Experts of a small language model: 40.8M parameters.
Below are experts of layer 2 (counted from 0) of a mixture-of-experts language model. Rows are named router (the router's row for the expert), down (a neuron's output weights, with its number) and show model dimensions 0-159. Each number is 500 + 40 x the weight over its row's rms, rounded and kept within 0 to 999. Numbers have three digits each.
After each expert's rows: a language model's description of what the expert responds to. This comes from a sample of Wikipedia text that the model never trained on.

# expert 23
router:523476476523382467475563509508570461521498488494506478487455483413498472439515507525520448527506542497468535510454504513480537598518514553498445489492470507500517471520536529470478524458512482550384491482485531482439565508514531525479491540507447558495471499472552528527480485405468472522508454502475478570443525439484503528586468537445518466506407460496487512495501504509528530506529523501516539498471456526469462572552450474565536522476495519433570463485538507462486441497472517
down2:551485528488493464454532447486492515530567375530469529513493421501468559466544463586439532552482449558466491575560525486503494497534505470489476509545526448470528513463500530444578436487543504450502466511437648473494486480555551599511535519534489505521479479471579447526471535535512532541451450586518545541527537526487505535531428496543502491504565464445489537577536518505544570450493463580462530553514492518497475437469552494450472484490420573515484436487515516460464526491519512
down3:503500484533578525516487476477494438528451527542496527473506494466581512535520525476450480549503463594470467482457466589505527524487522484494507354520556429514508489493459475451544505548595539549494560496534496506494499464470542496495484507531440432496480542514486558546450574500495512495496488513471526582569503538487503496520534539472479507536510495495509469476491553493482523470496451469494555448486460465494508430555528520489493488490522485495468485468416427489485536442446465
down4:495498415533535570485490475506562480486569475490495568472500501467528496444526532489512493505408518462549471439479452487439526489538551513488511519451492544549513536475519483547553491474429517419499476504490557519499480589480497554511526494458470503495441495480482469482458450512521515433466516489472495500538521494534404459515475438519502527509536423447539463496465434457491578497475482479486495506494437539496538490541416443447576492518439479467510462485532558539533526512524449
down5:499489524527556480463579533464513412529518474535484419555435482563490510483501587454448509416534467495471490508521469496533467479520435502558595553472476432520527499563496592486461508572390510483543411536506568476482499525452465549502457518470532507510493470501498503456469503484501533482479503453463539476402482481507465491555548516433522466525562452566498462483459520538563482544486532489530465519465550562452498427473472553491497516533558486496562457595515507476457540443456432
down6:572477467509522504534504487587520488457525473484554475501497513516514498512551414397511504533486529464501571417485480546535546459521455537477532506484498552511531571532430557454481411528502599492488517470557539521504469472470532476495481498500514545507494473445481492489443556484437486567501535556650487531480447524463497502480548535507572534509447533386490462472447463431496614477502421506556509456531536506498491571482452487485493513500518488519527501458549538436479532506532525
down7:518482499442485564454510429522528534554544451520554489509511457537447495459428419501554576544557577537442474531501507474495570444551487585486533462469505479466527492506496537450518468489519556485523535516512508542488532471504466484547484589432545477482486548444534529476463525564491534462526472559529459407536501441511541476534487477523435505494442582431547437621520474455544500493457545473504475479474443439498512457544464502451471423433594505514497527455514454519465485605523457
down8:521513503479506472555482443512505486524492540435517541501500485541484509512422504510552484446528523520509501496451547421517512492478529525483482569452521495525492491439548504538515408477415508532579440504503449517491470520537533561432485480449492507504482483477444492493471528499481477522507556514470489464487562509488439418481454536525570473513460469639631515509479502492532541468517449517423537449500517536502463533498450407470485498528519564511481474500472557455515482588469498
down9:546467558470499586451519501487508571497485541480423492436470454509450508464527446487450515523562526500448529541443469501481539499417552436417564508467502479509562446477514525454494462556470487497544510492490535492542491507476556510476484491431398493486496416541534481490487463522429491509473453493469564507464543544485564493524435483448494536464504516534476456482487528468467459490484460555490524623539466471457524542532523551568505482569464553502453483463545527517452569445503484
down10:514409430537473499456538468467466555451495473538533461513454509521526519427492522556485462531496639633543564558459582458513495497499480463502500459522462487498515486524479605477554531508504500439518554449550522600450526534481498483520449541498525483490469441512452508489450481471534457545499488524447505472475551487525387556587449578499476491468473474531498489465459458539424474422509435482544567497503535457465529516509512452443461477494544544461503425560467496490496482445506518
down11:526465499458465468460465476566456544484515494464535571479514391484493519511439567493505442512511504458513412510543522530519491447484463535490462526489507480488433428564496557527510515528424466469534516533518457474504561506550546491567506489455537473443546449565453497497440537565471447460532520517500548523526464544506470520551463501538459508490543421556496436461493476515500491574442556527521534505563531501544500548499528450505521576468508489473435516505445496428508595522487480
down12:481518458466505429558532526478485594515537427446540513517539488519496463517509512509509511492458474497466454452549509497464523487473529515556539521537561501541483434464490508458475515473543443483470560550544520527570561428597486546530457480508511568478521489451521515467451547592539513551572471568500485597488476491491446518545520469536500461471515519434555552545461556561412512431489599429473489475514514482522420492435481493509441528456537482529459449514512465404490502546518499
down13:577542461499480493522519431440460537504461503494480518516495532443467523518479467456440508456581533446575444514492479499480469521561541444572517480481546534548586446517487522536537517541493512519490542546492437563493501525422469556549509446553529605492466505491519511497495517480501498494436500446483493452481471555508487514487499517468572522516543478519491504448500495437556488543473561540522507515451450523533535575459589511480438480451454486495599516473543532548508491489466500
down14:490542506466451541512507568548480497525491507490503486525480496495587555523500606559462493482523575467518601466472458506534503527489526485515541499463484503489526461550542520454515530505440575518588486635491552575549479494552542527485585471512510520482516442549468541549457480505476517544431497512516506472492494446458580485469492495565548567524522542525510487504533507490427538472517457459528444444500509500505537496490516458500510464456534491487569464480488495501542481474478450
Capital initial letters. Single capital letters opening a word after a quote, bracket or line break, such as P in "Perception", W in Writer.

# expert 37
router:503463450576448451410550503489468494496513529440481477485439473450511489517450504512517523504497499493536594552498607509494551486503422503547534439501519455482515471557496502478496521544484493536435519514458473568506496493439538499468502533528476546484465447471487468554471466491554461474502549492558440497505518447490419544546493554425529537447478547578502468455466461457452550396420589570486479502488477442492485580482506532542500527459480494413529505399530437472483545522514442
down0:460464504517434500566549520493478504479431520506508542487581461512503570473500482531564431412494507466546507539549504450553528482482512519523522483504499529489457432445430470474472492529527525525556549450518487584442486517510471486457535427534507526482572531542518424476580544593471484516520524583483537520508497479471462547513540536415474531521462503400464463472490503529563452531500476537539541520519477521466593444530548412542502575575524492494541505569530544448471513542528512
down1:491484554483446496478484532514437459508465502418466527518417531454502514516456464508535493464424509557503528442564474510557452516482495565512513477507471521501562412503502542545450533508501522458520556501452529514529451524510471477580534487453461408518471554494536461477567497486485520463473493478523479560482521567453518492452498481491446459498484506506506498558515508466487550488533474531577440491575487484505469571493529559531542636506495438512553495440478440536505542435518512
down2:503536540476480480580492449548470465483464520468520499452527553497489451527530435529517440485569561467543459493506460441498556473530536562430501594443468500491507506554454375547513550500451546566497476498544442459523531470497553408451518482500554537460593436510501477392477518524511478474582486472476547510567472479513523501517527512521454514538446521566522498512490487488587448557532430488537582492508544480541498515480491455553492520495470473464509520541432548536506467429472546
down3:503481518533499493481609445477396521489434512508545451484530544506515497469486560540481482473562498502533562481423481490589494546442541449502501496512509476532558502506436573498444483461482517514474478514409422493447463536457488508474475463534515481520493495493496527406486519517593479464475501474456485545426545492558445539508460507462489489562567461490415491461431541457528449495561495492499499515422491579505488482505445489531449568545488523496445512486480468511473498450498574
down4:534450427515498608555416482527480450432463537521463544431515504493449544531514469537533472466506541537502459492514494531469537550446545535513530505533543443512494487490620520451397472479517564411487479452539558510476564491525562520460490505492530519476588494553562563576525512495454426437512545493534547529506504513482530542467446462513427573440472467511526543534585489525562522548549437498513604526523536526528536491475505503515542532579485419549531524464482522521470442540495523
down5:538517539498525473510567529537505449457504479459524500474565490506553458416553527519535483522512485416438547517504475516467443422466532520393486566506533547471511475492489490445548473449474464494508442481462503462552515489457505561442505468552478503494474580522598513487506531507541518492516477533573487502528519409545537548516496489479465466473540505439506476554520479451514496456565539475475530504521489575422552521523525469467458466488599512546513545532501430485404452519479430
down6:441447520531455515512422525458478457530472553442459547528493462453496520494566516550483485493424535588443539534503501478499498531542548452546451467576466430379505452525496552494508527442529511535527500486539513558507453511491429463487440565372469527542536477493453488504506483496483519523543486522492458491537516490471499493438488511501480487556480456461523470523481501488544542580437482463426551533531454444527532540523475438537443491519419560519473434455469484498541492499468554
down7:534538464491487568580516472542488479433496553478559514528489465465492392428499535529536490497487523438399547481524529490503449421445457509574578493442452497466470560515480581577423429481439523492498501528452504458568450499464533516460507541533486480511557513516487523445519538536552478545462570433522514441517525476479477523559465516550586549523576538481493463499476496484433525501475483538573497536515550494510512566557483542495467498464483530544517486444482561440464509497500499
down8:456479481464594486480436470465507520476559481460521482514508456541507464470557503525471457542541512520470499412514481502512548426534516528575437469546509466535448472514441533457473503489484536500521471501543550499419486507558465536479511495469532542438463526471511483477494478510454549518463515531578517474511569459498536584550535441478476549461495466544453502560468517436509553488490510538512487405447497474461453506529479500520454574536526515552523485543525481523527487564516571
down9:540442499589479473495516494540484604508580453552466443534528551520543444475510536456515459525517524511484445574439510453495462467536503479522480484467532492518490469424554496489478544469504519474474447426479541467522466450527462396565494593530533464471461514504501490534456501555456490437525418563447468517519536461495480536514529453586455529468547500458524434430508546490512605478454514491499515501462488541504466579489503490410502484516575532585420436511501594524484537518506558
down10:496491523422393495513544448515520481488508515470514465565459499523470528489521489513503560458518521488481488476497508473444508429511549533454539483465539529467483545437492486490493502487528450557436458478565498526481481489464524481475522544434510528513443446521411462503500527483514538445476523501527421470491486536544548479565467477561436447488554494596528496463510425495429501562454483523430541435578526496486500535504570564479525508489479525508577501507511466513562473552527515
down11:508439551478519522538515515553596535571510515548517512448486456500510552490531508542491480496518492462453453486485465459551517478408431512524510501481472522441505592503446431547478516493454470425484484522453501523506505534522438578501465492461443540498515519537476538503427578503453567455514490552413508526494471484552531470478462486456570485522525498544507469554456551517516558507492545488464496581491525526513520554518477484526454494507533532607556573412533546509541476428557537
down12:448506509514490550581444499481557507523493460484486471555479472483552462483451538499513456541452465542529478504515459431532545554487399463489484503409529476533555555412537549476542450429559404423554548514537494573467537477521557507549478463499515501508593546468519533485548468447485460433502462557507550539565455495463504480477544463529553470481500543471507458502514460520433482463500428488508502464496479515466475547385515481462495406529594518474509487541493408483471479484501440
Letter K and capitals. The letter k or K in foreign names and words (Saklıkent, Şövkət, McKinney), and other capital-letter starts of place names.

# expert 27
router:560482502526495473451498425508530518470518551506528446521518499529473529490491492516482426526500463545545431564456607500532498473453465496499503487456548448481509436554406531465450506436542422471474561522531502514546507497467556465517434506451498536492507506555480476497477451451426532518542482479534451569548476442472464480549490554447470476514455529573532474546490425458479529517537534587447548530577450461455452477471515444543541581468477481461565432490500488492458466547492553
down2:537500531548473525464505510515446497487528506513476460541490431531527581531468504478553533496465509517440482534541489527514477545490556469419546511504479511514530515438469470456563545537472491524447450524525476493601522461500461496478452487497470480450545429484456500569575488537498418557444492456510526509435517455496483435537556490437495536535579453545544481485523509483499545554505440461524459579463513529556510508493540517480472465540516569488525493491483485520486574531524523
down3:465563464522596533521473485515522500512471591536555476519451518528569471473491530503471473482588541404585464494440423487491500531479493419449488523520464578456526480537520474516520465479569493542580515517477570470514481487404511510492412486449440480496560569516490498540501470490491438498520517498541548534492502513499485482458441533455551500474429479494454506512488515552548467554496469522490504582488434465469495476500493483525480562524489555510561457544425533522395466426534479
down4:432478504405492493570519464613526486477495460501562443463458462479470465573455493459460503453602532487469573508517506514504459530448480569531493524448503481546440610491514484467563499489425531487538530532472404537513553472540544488542482448450479535472525519502504521478507521450520384497536493542481414562435547556571555438472512532466540550512516496468548499488460516461461490416531523516461527515441459468467554530465496492504530474487508485458495540509511460476540508476570512
down5:491442492548542477591477572506511482457476486504451481461472415436533483480542561542533507507515462516521570551506581516490459502482558413473496528492502486536497442530561465464509442532469469485490530477541488502485535541516434573551533550498502466489551511519439509514524520476470591434523448594484516564479497495458438511569424445594436436534462538498568485496447558524449422450487517492405493536467512603486498531533575494494531511490462539479495477402487484493502573473480558
down6:488509525523522560539541471564479470497553493525483542525515509546511532419509477479549523542506502452526495490475553486532546508527440496525537480399479485586511413507492472495505525466528553600541489534526479554557434520456498498541381518501475400537528490570514511504488478540527553502471515540471589517621517480493497481501485543488432526454454525476520494486500477527553616492552454487539501471505508491518562484538531474458515511536487457492473431479595528487503494539502534
down7:530546482523493528455550493501546508514401458537532531447440516522545475551532455506550494481512498453419516446557534609466565535522499540520495461501492441534513455560464541570505524526491585511553479511507473405538494463487498499518529496561487427481561414459483520504432495517554515550528511574468487555522497465556454514395535524598457562462531519476513469454480535492579494488394550556505540440431450454484384477541570480512488497515470456531504467454494468475519432466495492
down8:497525439507521506460523542457476434476513501524494493512472526438467517498472529521498471458506503481426484511495463556508547501456498488509575558486427508541531540469519550537517530549521544492519521517568473475411483514498490465472504478508497506473472500468424465460478524453511526491528532513510576450512471599434524474483545479520551434528566561473504469466514594507529570524503487527473523450506488501536536459484584442546525569470411477545524524549443440483503468435446593
down9:526482499514527474462524479429487524523519514548527508510471458443447468393469442483550534452558542459591531462552426456512420483501460543548458562462550550501521536481467429539525498512576421456505510466508559501504429481515515564532490510452506485545545529440552539387496522570494489500529513592506484518496553474535565540512521471488434524564479493530523458508540518557497569536434530450484559477481505422427510521476508467558423438569539498504574517499493499443465510425498482
down10:537422486477627492483529542499519478449530499531488581499469520486539548459502504450544502444514451495529436489529501502499474448489532542443498469491469469487494469552478486438474473542470443462534481445520495467530476499499564457434554528522512522480495467542550511556461557579486448457542500556577511543530573571449494473514546456495476528503548556579516471472479544456498559584629478529442424457500453484437468547502468468533516527561490457441518392471571497524510509516505515
down11:527452504515545532496525496454540472474524489490457469516463488511531497436572564509583498489533512442540401463459444437491543460488430475455436522506473504461498457484532495443529486459515458489470393523538573493498537504514527486495545442462523508482552518484465458565570451495506597471441520423547505498462538517510527530440565502500486530496542537522507498556479461448521534495394534594449512501577523481515559519481453425512541474506388555485527541409491536530538543494455463
down12:472519535541564498491475527526596497538508554518547468526489442442484512521449459507536512453484453550560515477510501487553450508506492487559487455543457500462440602543474417531489471458481402603494539486433522528487478544527512517511528499488558498500517447514507469452487470526510533603443508514541438445498505468496474499459488540622506465530505509523481518420601551480519543492515467440472482494528522468512506468509472355505456488523468549505480511503510527543439595451530543
down13:487458465516485526532457530545492490535531474448502515499551440556449515530511486562458452525438544457409477430551456512532468478453511422527457523481446468438416504529527526600504618529488518548498467555577543457548480506472526442437521486561560531569449594515518511500475518529480539509516448574436503499487518492500492559498551506531523498513483504539563497528482543448462568519510504489497505464570603502480444482507569541548499506535550457547480493494459469491535492488514492
down14:460518520504550378509465498482540451505538489524499559517455471541430477476482563461526545580469508527473516521474493471512462500563479473477524473547549559534549473581482535553463576483524458451517523496547559555493493546507489415557470498473468512578475572496538553458540472508482497496500512494463500505487486427453523495490505496554575469554538491511462578469503477439487441495477565507486605486551513459511487405521524425513509492478533440444540465549545507501498527506516463
Mid-word letter clusters. Mid-word pieces such as se, ch, le, mon, ron, ish, as in phase, purchased, Sharon, Museo.

# expert 16
router:496485473525462518556514487516573560480535477498496499477459521446543518458482493514555503537479557517528509511502539535512478493430443438458443461519522517557504461601493464482508528475636476511508463506548515587431486488589562496503458548507520510483520452507537523468477478523467451537538530475497589510422492482485479508565491569496473533544455533497569458487467473442454485489555523547509517536496556423532458488538495527485485601489503531506483463570567469430473426559470559
down2:514476496564451467582547546465561505512532523557403535507483524574493503452436413524470517514441537501483508484524561536511444550506449523465467502506520504467534496468424494451489517451506478445463505610498491486505493489467504502462518601501446464515407578498489512519495456514550557494552498493509467454486469451526466572532514491442445520473467529583547502452446494533496482478514497508370485488508550577496402520462551573471464514458517483530489530453501459557523512490528504
down3:427473436533563496542558545631470519515488492574492445442444536512524455442487584487420499543520519464498497537504505514449546540493518494474441478574562531485509496551506509453515532563524588451561506567500468486550502521458499491517517568517412505488548504535479440507473498502443567526554513479463483561498487436452462485417542489386458545465495449452456531499505558525487458486517490518551500521414529509482483554515468502519497440528550488528448478486476531527518523528508524
down4:581529423504535522527492581515512477525487505458523509519456441546645515474500496522506480488430492530489477572534491461488538486541500526539562478478518401502469504488478512419513478505443505447464457552524507434497504459478388499434461509423513508544477443486467486520440497433526514519555454508505540494533440499476365567483518497407500520441523508591437444472474570502558525491430486403464525478550476497498467511452505457445528515450584532451445474484487495407512481481499469
down5:524508534575483513506474522449527487444473539513451526458447381410493488497441543477514525559487489413572516465498568483502490464571461499449528484517519542455506446452550495464525465436485520450510503432485539500488529482493519470527419499556519477463473481439477493548563497478429482491498544544533545536441486511482460478532437510503505414517431494478517551480585470545477540490511554452451459506470513456490487569486427525466552550495486518516474496418519449500458515525468457
down6:501568449463545519464494435542543525536544525505532454532539542454506507522512458454471559518483453532520471459495466495489518500535531518465574477502575475504548516521557552489456507550475446528448462520499481444417533538451559484400548597535532563472436481448576449549502581552448428529487467533563509532469479491514533575463529488496562486507470526530468488441516454537465580477534568476446407545478464503537575477412571436528519565471473484480543483485520499521477514474531510
down7:466501526473493483597551549581458578514620501515512446570529470528497534531503411485486425487566487489487552527482536535499464568513505535443507542526498522511537428512520481429535487448554401517512536465491464473589523439455530468512452465525451435579460524531518558560551527443508503454515510495463484536493488489532523526436509599553468517492496507556519441542521497516485486545481520512459488553519446533538461524455576469451539528466553503542465514517517512475506494534533547
down8:520494554474456492505511485478452510490552486469479467447488530480504491463455559476457445524508521550432546525449609422578538532493474515528461540500478484498519476509568485480440529419523572523494469494489461551437431497517456578486441488485497513469535454553501524433500524519506492471528507501480487506443557469528470480572542508491484431537476495483476602539497532535490485491543480483482488490482475459479456502577437536516496505494524489548528544537473506487566474489491442
down9:493472503528555528462502507455563450543510511540500501532521544556532450550561511524533499462568441443523580441493469461508543498434507544479480427494492477498446445496442487507556462479464503518492531503526589447463541505446575508395499514453430536486442482545495536471520555524507430569494482504539483517544511501511507519481500542461529510518493372513494492501529509475565493507530469444443498512529530506547549486488547513535454554479521481477630481565495534509469480540541560
down10:456484544511558489512543515530478497484592518459499483467542491559500486454558547434550495513480452516501519421515438505559439445482464485418459555512496518484567493494534432540582494497507467568527515530486498499493548525623449537456541436487453562536445524539496547507449476501475467475487456531549472478559549527476564479536513493444487467566550455542500452521493499470543424545527535505530453511550538503493484481469563506440503523512471551504454464543425549563508564426558514
down11:559470527530537536540482510543499479507466501542519478516487466557476467491472606416436506495469436488483528459445407432460487598526469490585505532526486525575466473468529514538498532520461554494495465499523570501544521522493495444481474533550518507540505561502512490533479559448501532560498484508469477513516458485428517420434475576509506454543584436425527524432458537464491504511551468437486569462514523448492505480529570473462482514476468579468585459533556540489504532526480487
down12:478503547491464557473552512523462521520554513493476464553485476531554510458515464438539468494422600492519441533464568523436432434478528505421534467492441484502502426480480481522558509518452486545454480520473506442394551514458500532470446512509548514519457503554517438445459475469562473455483414530510515511457514428501570488477501507509460563518415510527593418427515398466519497458483436479438514461531530523494517513504504481530528507560474566513467560504520492496553553491482503
down13:549428462517463596519447454466452505480552475485469517464461540457433443516527500511425481439468514483422531508523503511472388567483470594527483534539487474500417515528435500518428518524489496503524490540454511550481494455491450541516523430548483483507490552456537483503527559536591471495527469536466466503601527498557517521562541480419477554491536531493462567452502458380498571516518535529563559533525451405535490455509483472493449493497512534547503553445519529477511443527535559
down14:480446486512505575500459514532487456512479506535430527512445430535493474569510459446466489530560520525459443532440499489504526465495536513516534435507467485490481545484472488460518520521489465550492532492458531556454474536565460440518510548499444469462536483577445537560521446572510495528513450490585513529527525453541435544508537505457576502458437429488486566451428510506613539556475435506416494531499502491554497517557501497559480536501471471460526526428485541501473525499508487
Acronym letters, name pieces. Capital letters inside acronyms such as CAA, NAA, TEAM, and middle pieces of names and words like Lakshmi, Population, Ohio.

# expert 38
router:570455459481485504550592474581531558528549487503411553512456467536460453401463558472555516506510501547491452569483539478472536468489520462531495537458561516442515482493496536506541461478538482535472527470542527580400546448456535484507444519497506569466407495481457512524502480495491468531546515516475486529488570512508469522533543473498534516483511491530527461527485485519422482405478540545495565565468533525480458528526461481499458593498491497513486513492518438419522551500478427
down0:464458469430484532445487436566473474444482596491507523535482467540480505447576514500466498475474510486417519513609476441540499419462538477495487505417589494551482502417558522505551470456470456579460452555530582545545589446504515466492498446456505519531488472511423583518527500563563500461493550546515513467462567492492472477498531495452506460517501491465464509409546504479418499519565514500570549437501504527495544481493531557486518501476498500467454421444489507517474484521491523
down1:457478517502511494439468470548506521460518468512469514468492475463559488588497447561524514521531517518533465481434494501518459558512522496533541589541555479435473525529480486462575546508567487489444473554476471486495596457478503476538447562544430499461477470467521480512475508413465474521408438421519516547434509513492467510512434519498525445500481472405508494503522518439480499419528486478474467591428437492534457512565580534419548492559528465539467474394508505460526473489556483
down2:486574540543463546487537503545526497467506525492526495502474465480469518474490443541532484494544541460486473477535432492599477423593471485552547538501501490532473441486481479473465463492513515582469496597490510468526544535484491482491519550468512527522500548556486501486443552542460521551477444485491509468560501494445438546484441477497533472510542443590427510481494506522533511494456527495524466487487477518544526477581556471441539514454569499508547515601505538537464516459498409
down3:489445488512598530469496485493511565510522471434556499518503544516489504478513474542555464535444499540439502498441603445434556476559483566491431488474478524514474540544525474399490472564523527522448466459491453503402520450540542487551513537503539486505545448518493437589490454467510505452487481526513457546508471503473397516571536442513518463456482535449496421585539507542562466495540577488479408545484495489537535468566480496521582468436490529521536467448471416467457455553530498
down4:518547587510508437429555485498462529468535484468480529551544442468485523548538491567541516478517525456468575452519531555472563466510451538502479500466496525498500499484517521531460471490462469458546534557535489575458456523464504498478491530561480473523468501503559509520571513533553502469492518452542477460491488468472524401478460486590530518451521520537464562577498517476483494495529493509494486482546456502543477496450611513543448485457475447554425512506444503540551508503548490
down5:500503477476483571508504546545515558526564515482506498509529524456548514539574436546532509525500486565404469526498530501478562494512545572459530496512481435544498528494499517540413574440522465517472507483441554427515509560555528477493404473548520518465613561457538463454517473561535520425485486487508535447510546419487554482554431550434514520516517504528483515490513549454478457510440443482479530509514550493475506491504469525495434431556498513578471442498496465510408517507526514
down6:565493494447527548440501481448473551465501528533502448440490515477498480579510563474480508465487542548515543491472478453596496475421452493571419482490460505544414506515568451475458500522488501473433489504550529430490481489471553483478521420483548487506574562549517512458462470426472572484500502583450473520530479502406468512457526504537453491475514478506520584537473481518544450524433507422489496470532486510467546467543496535569535507558469526571567508501513477496482534550468560
down7:548540514431485505411482496489552472474433563518557497494470527532499536515452509527521484458358500546511442546529470516565484567537405477474500528422514510470509484492525549586575447501561497522500460476524494445541491467566543505474472520447476541491509506490510550531422483477488443488533508505434503445511524492427467498478534469592563573491528485534565469533453484568451478488539459536554468419484483450569523472496522479426453504531521514475487503514608542469520499551465436
down8:505513538508466506477489532515499501549559459491480537461498528531513555500579499531499414585438523427530466536508473509449474456505525502506566513559520462539465550530462507483509522512593567504534585439478580507542483524496483525493497501575526451546523512512457570390537447470492419465490454537473475525522481472542562513534494432563477503507482507470383491467488480526499545592466576465497516499436562518511529395500519488548501520454460417513507465485555415410454522459468511
down9:480505534485496419549532503501502521507510511490484523516543437487515494563571429517435524557499476427535506531498571503461522534465471498467526555524493461480454477533467479477539562533501513505453459468458477529443438459534468522470551504507530480473556505456497516494535565471495550518543493480404469445503448456456504534432481498578455551482597534515474544608470602462437464552475535554529460515527485547560516478471616494450463492464505468489449517441473473434539540634551479
down10:477510500548482452449495530490528561570459506461475502508484504481479491486508443437439550523443498503517524500447502467505450478460470586496410529508456536520539478506546475441599550519530541549503488523468491450435547516475569525545492525525533490446479490548423494544513528545461494455474547559444501469528470500535496553494478503510502472582482506498499476451453537469497554494559520571426484454541553479456536450467611583598518519487546503526563498548516496529488495443506555
down11:502547498406550476458482484540459412409487509475527544598534479512508468527489574583490509443544486449520420475492439490495514525453461553564448465469433521488470542496510486469512506529504520502564524486575612467525565494498522553501561481479447535578461441510538536490453550563444572521474484448580519405523537442480515484520475524529489474530523428473501496548565493549502474495467486466467430472510541477541441476449559552443548478508418426501534561465503546538554590497545482
down12:443505508539483442540496450501428524494507437491501533466518504447506563506526559451500527482512507486542376436491517525486466473514492494569559461476451516413459541374561513502499542534569541509551487522449515431438511466500495422586465514530493443510510489496470508516552516526491487470573586482472504493501444432549521510547504487551526531557549483445524442534461459472528481483516433560494482500511483444514457452561441440483526486524495524514460507539399559493476474446521517
Vowel-ending syllables in names. Consonant-vowel syllables like ri, de, li, lo, go inside foreign names and words, as in Nadezhda, Yevade, Politician.

# expert 26
router:494498491479428582482488370502512534487500519531509479491543482471535560467521430520556498595508550531426558531511526503512518517487446542530445461392464443497481453521506519497515501449508513502484504443483490543463495469509554499550451511533420510453471525461525544489489466525483474546501455538480542494379566475546464520529531530482579525498448549570551460509468405489534493492454488476557505540566510475496538539483532501503472495504471511468540460455529505496500500553478443
down2:555472487520527411390485502496523549558463450510516537422475465535521455484513487514489541444491550490478452432545458482490496501507359484495521505472487475392507526507479412503539539494467482513421498551489456457515462522523537509441492474427496493538504539490411478552460507494588470522463509533537533465486505531481489487558479562529459523593525542483434485488463479497444503477525559509534427484533539493595462413512472502461416429509482479525614452480525481490501557506496558
down3:505503488428470487563479461521538463451405561468519572541545552535520487533522525559501481491490501472524526480510483563524540515560515491452518444467462543414491528570529433502550592424493495478491495556476507565524473550508506508536437511454529466436507489523544546490557510656579442548461477478478522539511557461496495425468488541508551502448577489536554458478501491489527393566460522439541489556546573488536535471464466532490536476505471537471531515498470527541540513522499505
down4:499487443506451465476509528433507445549501442481475499541516450454554497535522498490515517529496502571453516513532566490516483480495461559462496482411496422490531499494509471505524526449527513436534483485568507519510513493467466499435519457457602469561447472490529488479540512509500468464468495467520459411530432469493442558506400380535569525528536561540523467540423540501475446531500458466552496512591509503491505460553460519509489445516485529438536506573528469514545525461580491
down5:482510598452562494472542502528520513482496470449525624400510472458575478447492448603463487523523508508463507494552470489464535468471465484445511501475529448500562530529490502490506527493519458542563578509489461491490473526534472490522504535521505563556499503493478484450468551495445552464545514509474494590490527533507552486510471578506436532449476494515483477573509472513534468528496467556561458463452468447636480505497435490557452496449587519458429521488517546507530588496464498
down6:519478472573542486561581474515489515490511483546531494417493487511510541605525475462511498490510537473534433545518453504517526513521509501452582492499527506506576435464493525569523474500526503497511540559552452490485503558498463488576546502487555540475563493457423616473557521485521439469514443553516498538454559466523559554570487503554522553467473496546532446473490531521559492465443484553480490540533459513446466476499495512479551528559486491530453398478502534551512518504537544
down7:502423485521471549500417561496444496545433570529447518462526600490547489531554488531456527497421564479491506488537626364503461528545500454548459488577497543531506519550474509537474452525507486483450546514476489467518571496486493518513492511526485476499490476537472507518451502464490432464601593464470509369475522568509452544516499527487536486430530551478496469488546531534538457449471505442463451482523441499527521492506532461546541465521546553490394492522491435413503429495488500
down8:477515477522542473499476439476458434507506540432454516538509543514502446541528524547528528488450526490551499526553530565441490525403504464489468600520461445525509412546569522466480550515514521524501494483489524415469490425548475520506568477498532545479459539422453468482443590405539529569494480507516493563474556520503583532516529512480554482511507500394439502535506555503512487470493473469534570497451491499576483613449511518533542549504520463505465516494516487529502481589552613
down9:453521423514498502478480533462472490543416532512528528503503486602487474561513548491508438536490549523466523504502460485464445524528458438503440498458505466548491509457550541468441543484501484514454504461516518510538500528477487513548526477477548489544464596429482492501482504554504522535502554505543529525538461474497544539526413479515545436509457463580492467472524536467543527421468429472479499431520551508458443531421472435531446589432440552475524525549595484597590537574516520
down10:530543524529504471533505547505476524499481502568505456463619499531432539479526504455546467487457408508510494476467525616490593536511487412484517518593443480489401597486494421542431529528462444455569543529522529475533543471487538431477560474499516498454465474475513520486466485489511524527490539525489465465503547562481529479431478477546478515434506432425569506455526531477502541504476512544471460460513526529521525445457443461565544487473499398503418610512535509470500452503540517
down11:557436478484455538530541491511515494517493474478482489511454530510577526463546471514541545497494453475521399480494587541493501440543557444461512504532506566501447554511415479490461467446531526460550471554500541516509481512527486529541448487463476466573519474483509518478508382565476426524524493530454514503469562501508549504508483486609434458549485413564457481477514518556519513536573463492482451482466455525362534455457525500480527595432514492469464484558538526449488424523516503
down12:458522478539512577471434517560440472532537497518466474450451460460540526471502507502538517508532514555497492542505526435394545517472487539492463437507497478500479474578513471552408492458503464477480548523508528588531505484504403438433445600432472452505534491471534553492523458457464470520549517424482436492504529480487519584523500471560500513510505441535514481456423501483504524530529555496523468511427527481519417555501516515533494465527564425443509501451503536507490477482462459
down13:503506553484576486484580492536511419567557546486594522475543453514452510565478472456525480481503432537501517514446477483487490538504499446473473438447530453461550503467514511466558567474511530499520507431474504488536547468488561424541469461448577425425537522511567464458585485445495497495454546501483502491475499474505463457476505443482607528510494417463550471472573563499477463489525478535511572499412472516489476462464448508502502461523479492497465448531515499543552574555495490
down14:566457490490496472518528541487532518506529498541548579496461459523532492556525514506511542527480479453470540488501534501537472450458449536547517474455537541507534559462482533460448483449490460513446454574524478561520510537502517456464485518482536548533487476493500483443483516461465485538560540477524472410457527453490515446478597503479520487492476506444512543489577468360464526512464533534466526545478441488481473462506474559489440509512507536562517420488485497408417493500475513
Mid-word syllable pieces. Short word-internal syllables such as la, et, na, if after an initial letter, as in mudflats, flavored, market, motifs, fifth.